config = dict(
    experts_per_token=2,
    d_shared_expert=0,
    activation='gelu',
    router_score='softmax',
    normalize_top_k=False,
    routed_scale=4.0,
    norm='layernorm',
    norm_eps=1e-05,
    lr=0.00682,
    grad_clip=2.0,
    train_tokens=549100000,
)
Below are experts of layer 5 (counted from 0) of a mixture-of-experts language model. Rows are named router (the router's row for the expert), up (a neuron's input weights, with its number) and show model dimensions 0-255. Each number is 128 + 24 x the weight over its row's rms, rounded and kept within 0 to 255.
Before each expert's rows: a language model's description of what the expert responds to. This comes from a sample of Wikipedia text that the model never trained on.

# expert 26
What it handles: Final pieces of multi-part words, especially place names and foreign names, such as ia, shire, berg, ova, ian.
router [105 174 164 165 125 123 169 162  97 165 134 131 110 137 133 140 143 114  92 131 154 104 131 112 136  90 188 114 121 151 140  89 138 124 127 177 136 126 146 163 154 103 118  88 124 118  99 137 138 105 149 140  87 167  59  72 115 172 136 119 146 107 115 175 137  99 136 125 136 110 140 130 164 154 129 104 112 151 130 135 151 158  91 144 149 140 116 119 163  62 125 121 154 125 148 133 144 146 133 125 133 135  88 104 140 144 156 141 153 144 177 155 114 130 118 132 143 196 171 140 138 147  99 105 143  87 143  83 105 109 148 148 140 120 144 120 159 137 102 128 135 119 164 119 116 127 157 134 135 127 161  88 114 108 124 119 131  95 134 152 125  99 111 135 141 139 114 132 119  85 179 130  92 115 173 133 159 114 140 142 165 138 148 143 154  99 141  84 125  92 126 103 153 139 179 145 111  88 100 125 160 124 135 115 117 115 127 144 128 123 122 133 129 155  90 148  97  90  90 124 102 123 132 101 121  99 123 109 119 114  92 127 125 106 109 152 146  81 114 147 104 159  88 146 160 144  94 120 122 141 126 106 130 105 103 160]
up0 [ 86 175 185 123 111 126 156 143 111 120 171 135 146 132 114 131  88 117 110  96 130  80 165 132  95  93  99 132 147  64 175 128  82 143  95 128 135  89 152  94 120 127 114 122 129  82 128 103 141 149  80 124 143 183 134 126 110 119 148 130 129 173 122 139 135 150 135 121 129 119 136 136 130 162  78 135 159 127 145 137 145 124 147 137  79 149 137 157 125 104 107 140 134  95 141 149 121 112 128  90  93 112 115 138 164 130  84 120 151 126 123 110 104 152 129 110  87  96 122 135 157 125 101 137 118 122 100 136 117 124 137 148 182 126  93 124 123 153 160  85 119 141 128 118 141 194 124  94 127 142 161 120 105 146 107 144  96 145 128 111 141 137 165 131 160 172 157 125 122 124 125 144 134 129 114 150  69 152 100 151 158 123  75 129 141 152 141  99 115 153 179 108  95 100 174 123 139 134 101 127 120 138 127  98 149 124 142 113  89 111 119 142 100  70 150 123 114 110 125 113 132 147 111 122 150  88  64 170  94 138 120 144 103 131 135 171 118 140 102 144 155 140 126 133  92 114 148 130 144 121 108 122 138 145 128 147]

# expert 16
What it handles: Surnames ending full names, sentence-initial He and She, and year digits or spaces before numbers, such as Silva, Davis, 2011.
router [106 145 134 154 126 125 142 146  98 144 114 151  99 120 121 153 124 102 103 151 178 114  88 116 119 118 135 136  85  93 103 113  74 115 153 144 152 111  91 146 125 143 110 147  99 112 117 140 158  68 148 159 116 145 109 132 125 155 122 123 152 136  72 173 218 124 103  81 151 176 130 123 112 147  96  91 134 124 154 110 136 139 129 147 145 139 154 132 133 116 122 156 148 111 149 144 103 137 134 119 158 135  88 148 109 155 155 154  93 147 140 136 134 139 121 125  91 146 127 144 121 168 115 105 173 101 164 100 158  97 138 155 163 126 181 144 130 142  96 100 169 159 135 111 112 136 117 149 112 110 160 136 164 113 122 126 134 104 145 122 146  95 131 134  91 125 144  95 174 112 126 126 117 142 151 153  81  85 146 142 154 138 141 138 129 111 150 133 114 136 134  90 152 111 171 115 137 112 109 166 140 113  90 114  97  96 168 146 134 105 117  88 137 161 124 128 109 142 110 105 104 152 110  82 113 109 134 103 134  92  92  56 147 123 108 146 147 125  98 114  95 137 132 147 151 127 107 123 137 133 149 114 149 145 123 169]
up0 [100  98 124 119 148 105 154 138 106  76 141 105 126 143 114 147 181  93 116 177 152  79 144 152 131 116  90 122 157 120  88 104 152 119 161 123 109 128 151 149 155  94 108 107 110 122 120 120 109 146 142 147 120 147  90 170 179 138  75  95 139 123 124  83 152 109 114 120 132  90 148 146 108 124 132  97 129 105 138 164 117 103  89 155 125  97 135 129 127 135 167 120 189 128 149 149 109 123 115 150 183 143  79 138  83 149 122 108 126 115 142  91 154 124 120 123 103 133 126 144 132 153  92 125 125 141 164  89 136 151 147 151  92 141 146  98 111 121 126 176 148 128 158 114 119 139 139 156 117 168 133 141  84 131 166 189 137  90 110 148 164 123 118 127 105 100 123 105 145 138 121  99 147 125  93 143 121 134 180 133 130 173 113 103 121 148 111 143 140 100 147 127 140 145 141 116 209 131 134 116 119 143 121 113 123 144 165 123 124 133 138 112 106 149 128 162 137 125 134 100 129 115 107  76 129 152 133 164 126 143 127 118 118 111 140 153 127 152 131 179 156 166 118 107 132 160 134 139 115 160 126 157 135 114 132 200]

# expert 29
What it handles: Name-start pieces, table pipes and digits inside dates, scores and years, such as Aud, Ud, Br, 1 in 1964.
router [105 144 133 153 125 124 140 147  98 143 114 151  99 120 122 152 124 102 102 150 178 114  88 116 119 117 135 136  84  92 102 112  73 115 153 143 153 110  91 146 124 141 109 147  98 112 117 139 159  67 148 159 116 145 108 133 126 156 122 122 152 135  72 172 218 122 103  81 150 175 130 122 111 147  96  91 134 124 153 111 134 139 128 147 144 140 154 132 131 116 122 157 147 111 148 143 103 137 134 119 158 135  88 148 109 155 153 154  92 146 140 136 134 139 120 124  91 146 127 144 120 168 115 104 174 101 164 100 158  98 138 155 163 125 181 143 130 142  95  99 169 158 135 110 113 135 117 148 112 109 159 136 164 113 122 126 135 103 135 122 146  94 131 135  90 124 145  94 173 111 125 125 116 142 151 152  80  85 146 141 153 137 140 139 129 111 150 133 114 135 134  90 151 111 171 115 138 111 108 165 141 112  90 113  95  96 169 145 129 103 117  88 136 160 124 128 109 142 111 103 104 152 111  82 113 108 133 102 134  92  92  57 146 122 107 146 147 124  98 113  95 137 133 145 149 125 108 123 136 133 148 114 149 143 123 168]
up0 [155 122  99 154 117 112 107 155 139 119 130 125 106 140  96  98 112 117 147 113 125  96 116 126 136 117 167 109 108 162 134 106  89 168 103 179 106 133  97 137 125 110 165 185 118 142 140 114 134 110 109 129 125 148  94 135 124 116 124 151 156 117 126 105 133 111 121 129 177 160 135 110 148 170  93 141 148 121  94 114 155 127  91 115 114 147 144 160 150 117 117 187 135 129 100 106 148 145 138 116 147 138 148 147  97 153  99 153  67 112 141 122 106  88 173 143 129 144 145 138 105 131 139 106 149 154 137  88 134 143 158 173  87  76 150  79 150 158 128 108 137 128 102 133 146 100  78 106 118 169 103 149 204  87 108  61 144 144 134 112 110 105 172 146 114 136  76 158 110 157 141 134 110 135 129 121 113 101  99 184 107 118  95 128  97 163 128 121 133  87 117 138 128 104 117 131 132 109 121  99 109 117 121 121 107 159 106 125 120 140 143 101 103 118  93 151 160 167 113 119 126 125 116 125  96 105 125 120 157 146 160 165 119 129 143 130 111 153 122 106 131  92 169 154 146 143 138 118 183 145 140 138 119 104 118 130]

# expert 20
What it handles: Mostly the, a, this after prepositions in running prose, plus pieces of foreign names and CJK bytes, such as Sav, Par.
router [106 146 133 154 126 124 142 147  98 143 114 151 100 120 122 153 125 103 104 150 179 115  89 115 120 118 136 136  85  93 102 114  74 116 153 145 153 111  92 148 125 143 110 148  98 114 118 142 157  67 148 159 116 146 110 134 126 155 124 123 153 137  73 172 217 125 103  82 151 176 130 124 111 147  97  93 136 125 154 112 134 140 129 148 145 143 155 133 132 116 124 156 148 111 150 145 103 137 135 121 159 135  87 148 108 156 154 155  92 147 140 136 135 139 122 125  92 147 128 144 121 169 115 106 173 101 164 101 160  99 140 155 164 126 181 143 131 142  95 101 171 158 136 111 114 136 118 149 113 109 161 137 165 115 121 127 135 105 143 124 147  95 131 135  90 124 145  95 174 113 126 126 118 143 151 154  81  87 147 142 154 138 142 139 131 112 150 135 115 135 135  90 153 111 172 115 139 111 109 167 141 112  90 115  97  98 169 145 134 105 118  89 138 161 125 127 110 142 110 105 105 153 111  82 110 110 135 103 134  94  93  57 147 124 109 146 147 124  98 113  96 138 132 147 149 126 108 123 138 133 149 112 150 145 124 169]
up5 [101  98 149 143 133 122 118 152 110 150 149 123 148 151 169 121 148 116 116 108 100 108 107  96 138 122 153 104 134 151 151 148 161 113 115 125 121 118 150 111 123 112 155 121 124 181 104 110 135 154 109 127 137 120 102  99 128 155 165 114 147 143 142 129 118 183 141 161 123 108 117 139 148 160 103 137 118 127 148  86  96 186 158 110 176 122 157 161 147 107 147 102 117 133 168 174 126 133 110 151 155 138  87 147 112  70 104 102  96 132 103 143  92 132 110  92 128 143 116 145  89 122 132 147 126 131 151 157  86 134 140 130 141 109  96 119 155 126  80 148 117 139 115 116 101 126 135 101 106 140 129 141 135 126 105  73 136  78  92 132 150  91 147 144 114 123 139 109 141 141 115 107 117 152 153 161  88 130 184 158 115 122 138 108 166 154 171 159 151 119  91 108 115 113 130 124 163 107  97 121 125 104 111 155 100 121 150 153 137 109  95 146 144 101 115 150 103 153 132 168 187 108 127 137 153 132 188  92 120 148 116 134 109 141 116 105 132  90 105  56 136 130 127 100 103 134  91 135 122  94 103 168  73 140 123 119]

# expert 7
What it handles: First word of a heading, list item or table column after == or a line break, such as See also, Politics, Season, Early life.
router [125 113 157 152 163 142 158 142 115 163 123 135 103 144 140 120 130 117 167 103 140 111 139 130 125  85 144 115 145  93 135 175 120 156  82  92 151 117 100 141 185 142 170 128 146 128 116 119 154  91 119 122 106 141 102  70 168 169 119 126 103  99  89 105 148  83 112 136 102 165 158 122 110 127 147 138 144 164 150 123 131 158 120 137 157 124 110 141 129 117 160 145 138 128 138 115 112 138 168 133 128 147 128 135 166 130 124 126 103 123 131 131 103 137 118 143  87 133 139 165 140 105 105 142 108 131 142 149 127 125 140 138 109 109 134 126 100 147 132 102 140 147 129 103  77 146 154 112  89 143 140 161 106  89 135 107 121 141 146  96 176 102 138 164  96  97 164  88 123  83 131 185 114 142 121 128 155 143 170 135 165 107 166 168 120 125 148 114 108 183 108 114 165 120 125 197 116 107 121 127 166 133 136 123  94 117 102 104 121 109  81 115 182 150 142 128  98 111 119 130  93  61 119 130 143 110 111 139  93 109  83 134 124 101 119 128 176 163 146 149 121 146 104 164 148 123 123 112  82 128 120 130 139 137 139 100]
up0 [ 96 135 155 106 134 168 134 132 109 132 142  68 142 127 135 106 107 114 140 138 121 153 115 101 156 104 149 184 126 106 152 137  88  96 170 127 126 109 143 110 115 157 167 114  94 195 116 144  61 117 145 112 147 144 152 121 131 100 130 173 105 144 139 116 132 195 127 124 128 120 114 125 129 102 104 143 136 153 113 161 113 146 106 101 159 131 134 138 107 117 152  96 147  85  94 129 120 138 150 112 144  91 120 108 109 108 141 101 122 113 121 135  92 128 131 132 140 173 116 142 103 144  88 112 109  95 140 152 169 143 134 179 164 153 120 136 100 167 155  91 175 148  90 145 120 146 101 170 155 117 137 133 120 166 124 132 118 115 146 108 159 145 108 115 110 147 107 181 136 103 144 143 118 137 158  99  81 134  78 114 146 136 156 121  94 167 166 149  95 138 149 130 130 122 105 122 100 116 125 110 110  86  76 117 134 125 128 116 130 165  77 100 108 179 139 108 122 122 164 130 130  98 141 113 131  97 101  89 151 154 130 121  88 104 107 145 101 119 150  98 138  92  96 141 127 108 151 124 129 113 119 131 102 141 120 140]

# expert 23
What it handles: Determiners and pronouns after prepositions or commas in prose and titles, such as the, a, his, it, they, this.
router [105 146 133 152 123 123 138 148  98 142 115 150 100 122 123 154 124 106 102 149 180 116  87 114 120 120 134 137  86  95 104 116  73 116 149 144 150 112  92 148 123 140 111 147  96 115 118 145 159  68 147 157 115 146 108 136 125 154 123 122 153 137  72 171 220 126 102  83 149 174 130 124 110 145  98  90 139 122 154 113 131 141 130 145 143 141 156 134 129 111 124 157 149 111 148 143 103 135 135 121 162 136  85 146 109 157 156 154  93 145 139 136 135 136 123 123  89 150 131 144 121 170 115 106 176 102 162 101 157 101 138 157 164 124 181 142 130 143  97 101 171 154 134 112 113 135 113 148 113 106 160 140 163 115 125 127 132 103 141 123 145  92 133 139  95 125 143  94 174 113 126 122 118 141 153 155  85  89 142 141 151 137 141 140 129 111 149 138 115 134 136  91 153 109 176 116 137 115 108 169 140 110  88 116  95  96 168 145 130 103 117  86 137 160 126 127 107 141 107 103 105 156 112  80 110 109 134 102 134  97  91  56 147 127 110 146 148 128 102 112  99 141 136 145 147 129 109 124 141 132 149 111 147 147 124 169]
up0 [132 165 110 161 132 198  95 128 113 113 182 127  80 138 131 138 136 141  93 132 107 151 137 108 147 109  76 116 130  88 157  99 152 160 113 123  92 128 147 140 146 122  94 128 117  95 136 157 110 152 128  73  89 163 104 158  92 151  98 118 107  93 113 148 120 137 123  90 122 143 154  93 130 107 126 130 157 125 142 160 117 146 112 135 149 136 118 108 131 153 146  89 135 139 128 150 106 150 147 136 141 145 147 141 109 146 118 153 166 163 102 110 129 132 135 138 142  99  95 152 133 132 102 125 116 108 120 143  82 134 125 129 128 150 111 137 130 154 116 135 157 152 112 143 152 120 134 129 125 139 151 136 114 137 119 148 133 114 109 127 148 141 169 132 104  96  93 141 153  99 154 153 136 139 113  93 132 133 110 169 175 166 142 165 120 140 142 128 116 155 109 102 105  67 119 193 119 149 137 125 180 105 119 174 100  99 141 140 147 132  78 112 129 143 102 135 131 149  97 118 105 156 119 129 110  87 121 107 151 172 101 122 118 114  99 115 145 110 167 168 178 111 117 120 103 116 103 130 132 112 149  90 161 150  34 132]

# expert 3
What it handles: Mid-word pieces of Japanese, Indian, Indonesian and other non-English names, such as ji, ko, ot, ai in Kiyotaki, Hokkaido, Kolkata.
router [118 183 140 157 120 147 129 105 111 151 114 119 129 143 143 158 132 125  54 119 128  94 170 138 111 132 129 138 134 146 127 116 116 140 154 123 136 140 127 148 114 110 173 117 125 131 149 138 170 128  59 129 123 143 112 121 130 165  90 124 138 130  84  98 186  81 156 121  79 142 167 136 152 137 107 108 103 102 127 126 132 145 134 147 152 146 106 156 169  89 148 137 155 114 159 158 102 142 134  91 144 152  79 124 127 137 161 168 125 125 117 118 108 133 122 128 133 146 123 153 172 161 138 114 158 115 130  75 155 126 192 153 103 113 122 124 115 127  89 138 111 136 154 118 103 147 132 124 111 131 163  90 131 122  87 118 124 127 137 110 131 103 144 144  92 130 162  96 155 156 175 124 114 146 144 141 146 136 131 134 184 118 138 114 109  84 165 109  92 110 124 101 132 117 127 109 155 102 134 146 123 134 100 120 143 118 171 139 125 101  83  92 154 140 123 148 117 181 108 112 124 133  79 111 136 152 132 101 100 139 153  70 154 108 105 146 135 109 117 134 109 124  55 145 124 158  89  90 124 139 120 119 148 130 135 166]
up0 [124 133 112 105 140 135 187 112 102 129  78  80 138 114  59 149 122 116 142 128 149 137 135 148 133 106 125 136 190 138 122  84 128 121 157 116 143 145 112 125 127 125 104 178 121 118 111 161 120 150  99 101 135 120 116 136 142  99 106 115  91 141  92 119  70  87 153 146  99 113 140 119 186 110 155 130 130 144 146 150 119 140 115 136 138 122 163 150 145 120 119 118 157 122 138 141 142 143  97 110 135 113 145 158 164 128 138 124 136 163 162 100 139 147 135 165 162 135 126 170 134  94  66 125  71 129 129 106  96  90 135 119 143 136 133 126 114 138 118 118 157 161 161  95 119 124 104 155 148 106 134 154 118 137 120 164 150 160 147 106 115 127 145 149 133 154 164 115 131 159 134  71 170  97 118 121 100  85 103  66 133 102 102 127 122 158 128 120 148 130 141 145 119 171  95 102 140 153 131 172 113 120 122 151 128 148  86 123 174 146 121 122 139 101 126 121 108 164 125 106 114  91  82 159 112 170 116  97 111 149 156 123 126 149 122 160 148  84 157  88 117 126 165 148 144 116 134 115 121 119 188 110 132 115 132 119]

# expert 25
What it handles: Last digits of years, census figures and table statistics, such as 1955, 2000, 94625, plus century and season.
router [123 118 146 193 131  87 118 135 121 122 132 114 138 115 127 132 117 130 103 148 125 116 138 125 113  96 136 134 115 126 104 138 125  80 153 166 139 116 105 177 123 105 132 148 120 118 125 140 179 128 115 112  99 131  79 105 117 138 129 122 123 117 110 125 173 103 130  77 122 127 154 127 109 137 107  81 136 103 134 111 132 135 133 134 187 145 125 117 138 112 131 155 132  87 182 148 121 152 194 136 123 173 109 171 114 128 100 125 112 164 144 130 147 154 104 140 107 181 143 127 124 129  77 120 131  72 143 120 134 120 137 169 135 112 188 138 144 156 113 132 184 147 162 115 112 154 148 175 132 135 143 136 101 119 135 123 131  98 140 118 152  99 117 110 131 102 126  77 155 143 115 128 114 102 135 152 113 104 148 163 151 143 148 128 111 118 140 148  93 113  83 111 158 123 167 117 144 106  99 163 118 112 119 113 136 106 136 186 128 129 152  77 155 156 123 122  86 149 138 115 128 131  89 123 108  91  81  93 111  99  85  64 125 112 122 134 154 100 147  94  83 154 139 154 168 135 105 142 117 148 143 127 161 130 109 148]
up17 [112  92 153 132 137  80 105 142 128  92 137 113 126 134 127 127 105 136 116 127 130 116 141 105  51 147 145 114 147 116 102 141 177 182 129 153 172 158  89 105 109 148 148 108 169  76 175 116 137  88 129 103 114 118 104 136 104 164 141 139 143 126 159  96 104 114 121 116 120 109 130 173  87 121 109 124 101 120 156 120 101 128  97 136 120 125 128 128 136 123 113 110 118 131 188 150 107 132 124 119 117 176 124 150 150 100 138 106 109 141 146 156 160 171 118 151 108 100 142 133 156 109  60  91  64  75 101 131 109 154 143 140 137 104 134 117 153 169 160 148 103 111 118  97 140 116 144 134 113  99 122 141  99 133 156 111 142 128 108 118 108 102 117 118 164 106 125 120 132 105  92 146 119 172  90 114 122 112 100 117 112 101 159  92  96 113 141 102  92 113 110 150 116 178 110 107 143 137 100 129 106 119 115 130 133 115 115 132  96 163 138 145 102 105 152 158 135 117  96 180 143 141 146 112 150 119 103 143 106 126 106  89 142 121 159 139 134 103  96 172 112 109 159 118  82 104 110 146 114 164 104 148 147 134  99 139]

# expert 27
What it handles: Quotation marks, closing brackets, braces and dollar signs in LaTeX math, plus short pieces right after opening quotes or parentheses.
router [111  97 151 135 131 146 123 159 126 162  90 153 102 134 141 143 207  92 119 115 182 116 131 117 135  92 144 142 133 146 120 174 145 134  94 115 141 114 130 140 160 128 106 120 103 109 131  81 145 127 123 129 114 147 125 104 155 164 101 106  96 124  99 147 128 131 143  76 106 152 152  92 136 123  77 137 148 167 145  97 148 129 104 111 155 152 126 132 148 113 125 125 110  97 102 151 123 130 178 111 140 125 137 111 160 161 172  90 153  95 169 143 113 127 127 159 103 153 104 169 146 136 115 146 103 114 130 104 132 130 118 115 141 103  94 115 131 156  95  85 149 144 117 109 109 158 156 117 118 168 131 132  81  69 108 123 128 133 150 131 155 101 150 137  50 168 131 131 102 136 114 113 114 147 139  80 163 157 130 138 190 135 147 140  96 122 136 137  98 159 119  91 146 115 141 148 163 113 145 121 154 116 111 115 137 108 139 134 124 109 131 138 119 125 100 139 134  95  88  96 125 132 123 108 135  91 167 161  88 111 127 137 147  83 160 123 169 124  95 168 109 127 111 152 161 150 101 130 100 129 133  83 138 142 119 121]
up0 [139 144 145 140 129 152  96 123 125 172 118 156 127 147 125 165 124 111 161 129  91 101 125 148 113 124 149 158 171 110 109 116 126 118 152 119 104  84 147 125 114  79 113 141 133  84 107 129 138 129 117 130 181 139 134 123 152  96 169 137 125  78 113 119  99  95 118 146 100 154 150 102 113 105 118  94 117  98 115  78 135 196 110 110 130 152 109 111 140 139 155 147 111 143 179  87 115  87  93 172 162 137 113 166 109 103 158 118 101 117 131 114 124  96 124 177 157  74 113 123 143 109  98  77 167 127 107 134 160 129 100 110 128 100 135 135 128  83 110 105 137 166 136 118 119 169 112 131 187 102 169 158 123 101 129 125 138 138 182 119 156 112 118 114  96 154 135 120 149 143 163 134 140 114 111 139 122 126 109 137 119 124 124 126  95 110 136  97 102  85 155 170 116 142  83 115 149 116 121 175  90  98 139 149 122  95 140 145 142 102 133 117 140 124 140 112 122 108 125 172 143 139 194 119 156  91 149 107 117 145  98 120 151 134 137 155 140 150 100 133 107 129 125 107 101 120 121  83 123 146  94 140 136 105 137 142]

# expert 6
What it handles: Word-internal or final pieces after an initial letter fragment, such as ant, ent, ept, ole in rant, swept, stole, also in names.
router [105 131 149 139 141 161 115 127  50 124 126  99 118  95 135 137 117 110 118 137 150 106 106 102  97 112 153 132 135 148 111 154 134 106 117 118 144 115 105 129 151 137  91 140 106 127  96  99 133  52 127 169  98 133 100 101 186 149  99 118 137 129 152 145 177 124 130 149 130 154 152  65 106 188 119 112 183 143 134  99 169 109  91 129  96 150 108 158 147 109  96 102 142  98 140 166 125 171 127 132 144 126 102 108  99 174 142 153  96 123 145 127 102 136 102 120  98 132 108 155 168 149 127 120 123 108 166 150 139 123 128 124 163  84 138 113 163 126 109  92 141 120 164 152 104 139 163 143 138 128 150 138 178  68  87 124 134 102 138 117 142 136 118 133 122 127 152 138 158 130 104 178  98 121 166 155 114 143 125 138 142 101 154 173 158 101 116 134 123 132 144 132 116 136 185 133 126 103 140 142 165  97 127  99 111 108 116 108 111 119  87 130 147 145 130 149 145 153 127 112 131 120 145 128 134 105  98 131  68 145  93 138 125 122 121 135 122  90 134 127 146 168 117 143 128 146 102 144 146 130 139 148 165 160 125 157]
up0 [126 144 120 108 164 131 135 120 135 141 131 162 162 146 143 131 138 111 121 109 124 147 103 125 129 120 142 131 110 151 132 125 120 138 146 129 120 113 158 139 154 120 141 108 148 122 154 135 137 164 177 134  98 123 110 139  97 162 158 182 104 158 107 101  85 130 141 115 127  98 119 110 124 143 110  78 145 132 113 103 137 132 118 173  58 146  95 101 132 140 100 127 167 144 103 169 136 141 135 163 128 158 103 108 149  70 133 121 129 137  79 143 134 147 147 146 153 151 166 142 152 135 128 119 149 105  87 131 134 161 135 156 112 116 136 133 147 174 137 142 113 116 121 143 114 141 174 144 157 171 150  75 102  96 123  77 122 121  89 138 138 107 138 108 108 122 124 152 102 135 127 153 136 147 115 119 158 142 138  92 126 134 150 125 124 106 132 180 130 102 120 174  96 128 114 127 118  63  77 113 137 118 113 132 129 106 195 123 129  77 101 136 112 135 167  73 114  95 135 126 100 141 111 106 105 157 127 203 109 135  96 147 142 126 140 141 132 132 127 108  99 194 115 100 132 161 140 136 147 159 118 136 158 174  97 119]

# expert 2
What it handles: Spaces and symbols starting table cells or scores after pipes, semicolons or commas, mostly before digits, such as  £,  $,  −, Yes.
router [123 111 122 136 103 126 133 126 126 190 126 135 109 137 109 165 117 119  86 119 143 111 123 111 101 122 137  89  90 103  83 152 126 106 118 130 135 115  72 130 119 112  94 111 117 103 131 110 139  65 122 165 138 128 114 145 144 171 126 117 188 149 101 151 163 128 142 129 139 161 139  79  97 151 117 127 119 117 156 129 173 155 108 164 140 122 164 157 111  99 127 153 139 100 123 151  83 129 181 118 148 118 109 134 103 130 131 117 108 148 138 141 126 148 138 158 123 153 130 146 150 141  96 115 156  90 142  94 176 102 140 128 167 118 142 129 148 137 134 117 165 133 115  81 128 108 137 151 104 132 154 155 176 130 113 115 125 104 148 131 160 119 155 112 110 110 149  48 189  89 123 144 122 114 185  95 117  84 139 155 134 141 120 122 117 113 176 119  86 117 150 110 155 123 134 144 174 128 129 151 148 111  91 132  75  97 134 156 124 119 134  98 138 188 134 113 127 151 104 117 101 107 101 121 104 133 109 116 131 120 125  71 150 123 102 131 173 123 110 135  99 132 152 146 143 153 106 121 149 122 149  94 151 142 125 119]
up0 [173 109 155 122 183 122 115 115 167 115  95 120 142 131 135 145 123  93  84 157 164 161 156  98 104 143 158 112 114 189  92 141 151 173 140 126 114 135 162 167 126 151 125  95 139 126 166 106 110 128 111 111 186 119 140 144 147 106 108 154 110 108 121 118 139 133 129  98 130 162 121 113 137 108 129 117  96 103 111 117 125 118 151 147 112 109 112 121 133 118 152 123 134 167 143 122 127 171 118  84 106 124 168 124 103 145 117 124 114 123 136 154 108 125 121 139 179 163 129 142  90 102 127 120 124 144 125 122 101 137 152 127 112 113 138 154 135  80 130  91 100 133 151  76 126 171  76  95 110 172 189 108  92 129 103 157 186 135 123 129 145 143 152 153  89  96 100 136 172 138 152 151  75 127 145 110 128 121 166 108 148 158 109 124 118 108 132 150 119 130 138  91 152 148 105 117 143 102 132 126 111 121 124 130 127 152 171 117 133 126 138 125 106 106 118 109 117 101 110  99 130 114 125 128 115 124 171 100 127 109 170  75 124 188 132  88  99 173 128 150 153 135  84 138 111 125 116 150 165  99 122  97 154 103 131 116]

# expert 15
What it handles: Digits inside years and numbers in tables, plus surnames and nationality or language words in lists: 2000, Martinez, Hindi, Russian.
router [105 144 134 154 127 124 140 146  97 144 113 150  99 120 123 152 124 102 102 151 177 113  89 114 119 118 136 136  83  91 102 112  74 114 154 144 154 110  93 147 125 141 110 146  98 112 117 140 159  66 147 159 117 145 107 133 125 156 122 122 151 135  71 173 218 120 102  81 149 176 131 123 111 146  96  92 134 123 153 109 133 138 129 146 143 139 154 132 131 117 122 157 148 110 148 143 103 135 134 120 157 135  87 147 108 154 154 153  93 146 140 136 135 140 120 124  91 146 125 143 120 168 114 104 174 102 163 100 159  96 138 154 164 125 181 145 130 142  95 100 169 158 134 110 113 135 117 149 111 109 159 136 163 113 121 127 135 104 137 121 146  94 132 135  89 123 145  94 173 112 126 126 116 142 151 152  81  86 146 140 153 137 141 138 130 110 151 132 114 135 134  91 151 111 172 114 137 113 107 165 140 112  89 115  98  96 168 144 129 103 117  88 137 160 124 127 108 140 110 104 104 151 111  81 113 109 134 102 134  93  93  57 147 122 107 146 146 124  98 113  95 138 132 146 149 125 107 124 137 133 148 113 149 144 124 168]
up17 [108 172 126 158 102 129 139 129 133 148 145 154  50 169 137 117 130 121 116 109 100  98 146 112 146 113 166 109 122 152 146 128 113 125 153 139 113 142 152 101 134 144 122 120 150 153 127  99 124 136 113 139 125 129  81 137 103 123 108 171 143 141 102 143 113 151  97 109 140  96 145 104 128 115 122 113 123 133 130  98  78 132 165 123 150 145  95 142 139  98 125 117 198 103 108 125 116 115 111 114 122 126 163 102 121 165 138 148 118 121 147 143 164 116 106  93 143 157 125 167 116 171 124 105 159 128 160  83 119 125 165 115 125 154  95 143 161 120  98 109 128 151 133 113 171 165 119  93 132 144 148 150 166 121 119 111 115  92 117 160  88 154 129 136 157 113 139 150 124 146 175 109 173 121 139 142 142 103 148 170 136 155 141 139 130 148 171 161 164 129 105 112 108 180 144 102 133 116 104 149 148 155  87 144 119 118  95 152  61 120  98 148 106 139 120 134 101 184 151 164 107 119 202 132 155 140  78 148 149 142 122  91 156 107  68 129 124 153 132 143  90 146 112 129 136 121 146 123 129 136 111 148 139 102 138 118]

# expert 10
What it handles: Digit 1 starting years and word-initial pieces of names and titles after spaces or pipes, such as Kim, Malik, Avenger, Bell.
router [105 145 133 152 126 124 140 147  97 144 113 150  99 120 123 153 125 103 102 151 178 113  88 116 119 118 135 137  84  92 103 112  72 113 154 144 153 110  91 146 124 142 109 147  99 112 117 140 160  66 149 157 116 144 109 131 126 154 123 121 151 135  71 173 218 121 103  81 150 175 131 123 111 147  97  92 133 125 154 110 133 138 128 147 144 140 154 131 132 116 122 157 149 111 148 143 102 136 133 120 159 135  87 147 109 154 154 153  93 146 139 136 135 140 122 125  91 146 126 143 120 167 115 105 172 101 164 100 159  95 138 155 162 125 180 144 130 143  96 100 169 158 136 110 113 135 117 148 111 110 159 136 164 113 121 127 135 104 141 122 146  93 132 135  90 124 144  94 174 111 125 125 117 142 150 152  80  85 146 141 152 138 140 138 129 110 150 132 112 134 134  90 151 112 171 115 138 112 108 165 139 112  89 114  96  96 168 145 128 104 117  87 137 160 124 127 109 141 111 104 104 152 111  80 109 108 133 102 134  92  92  57 146 123 108 146 147 124  96 113  95 138 132 145 149 126 108 122 138 132 147 114 149 145 123 168]
up0 [107 137 171 117 169 185 124  82 139 138 153 114 143 135 180 144 126 117 120 143  91 137 144 101 119 136 186 144 124 144 106 139  95 119 131 144 121  92 134 134 143 157 128 142 101  98 114 150 156 103 122 132 168 122 147 132  95  81 127 143 129 167 105 159 223 117 152 133 103 123 139 101 143 123 177  79 104 127 171 131 148  89 157  84 121 106  87 150 157 139 127 136 133 152 171 109 122 132 111 142 124  94 138 173 124 178 149 171 148 104 165 132 121 121 118 119 102 120 141 135 129 144  96 151 136 166 148 119 106  86 127 150 127 103 127  94  98 126 132 140 138 130 125 128 131 130 111 124 123  87 111 108 138 128 136 109 116 111 104 111 121 127 139 152 132 109 125 124 167 169 114 110 114 123 176 108  94 109 165  86 151 143 116 170 141 132 159 155 124  94 109 134 153 150 113  89 102 117 135 145 131 149 131  89 112 104 129 156 130 180 137 103 159 128  87  90 130 106  82 161 133 126 123 129 128 140  87 123 135 156 118  96 143 132 117 173 144 107 117 157 127 118 137  74 111 124 129 139 150 148 148 167 146 116 144 158]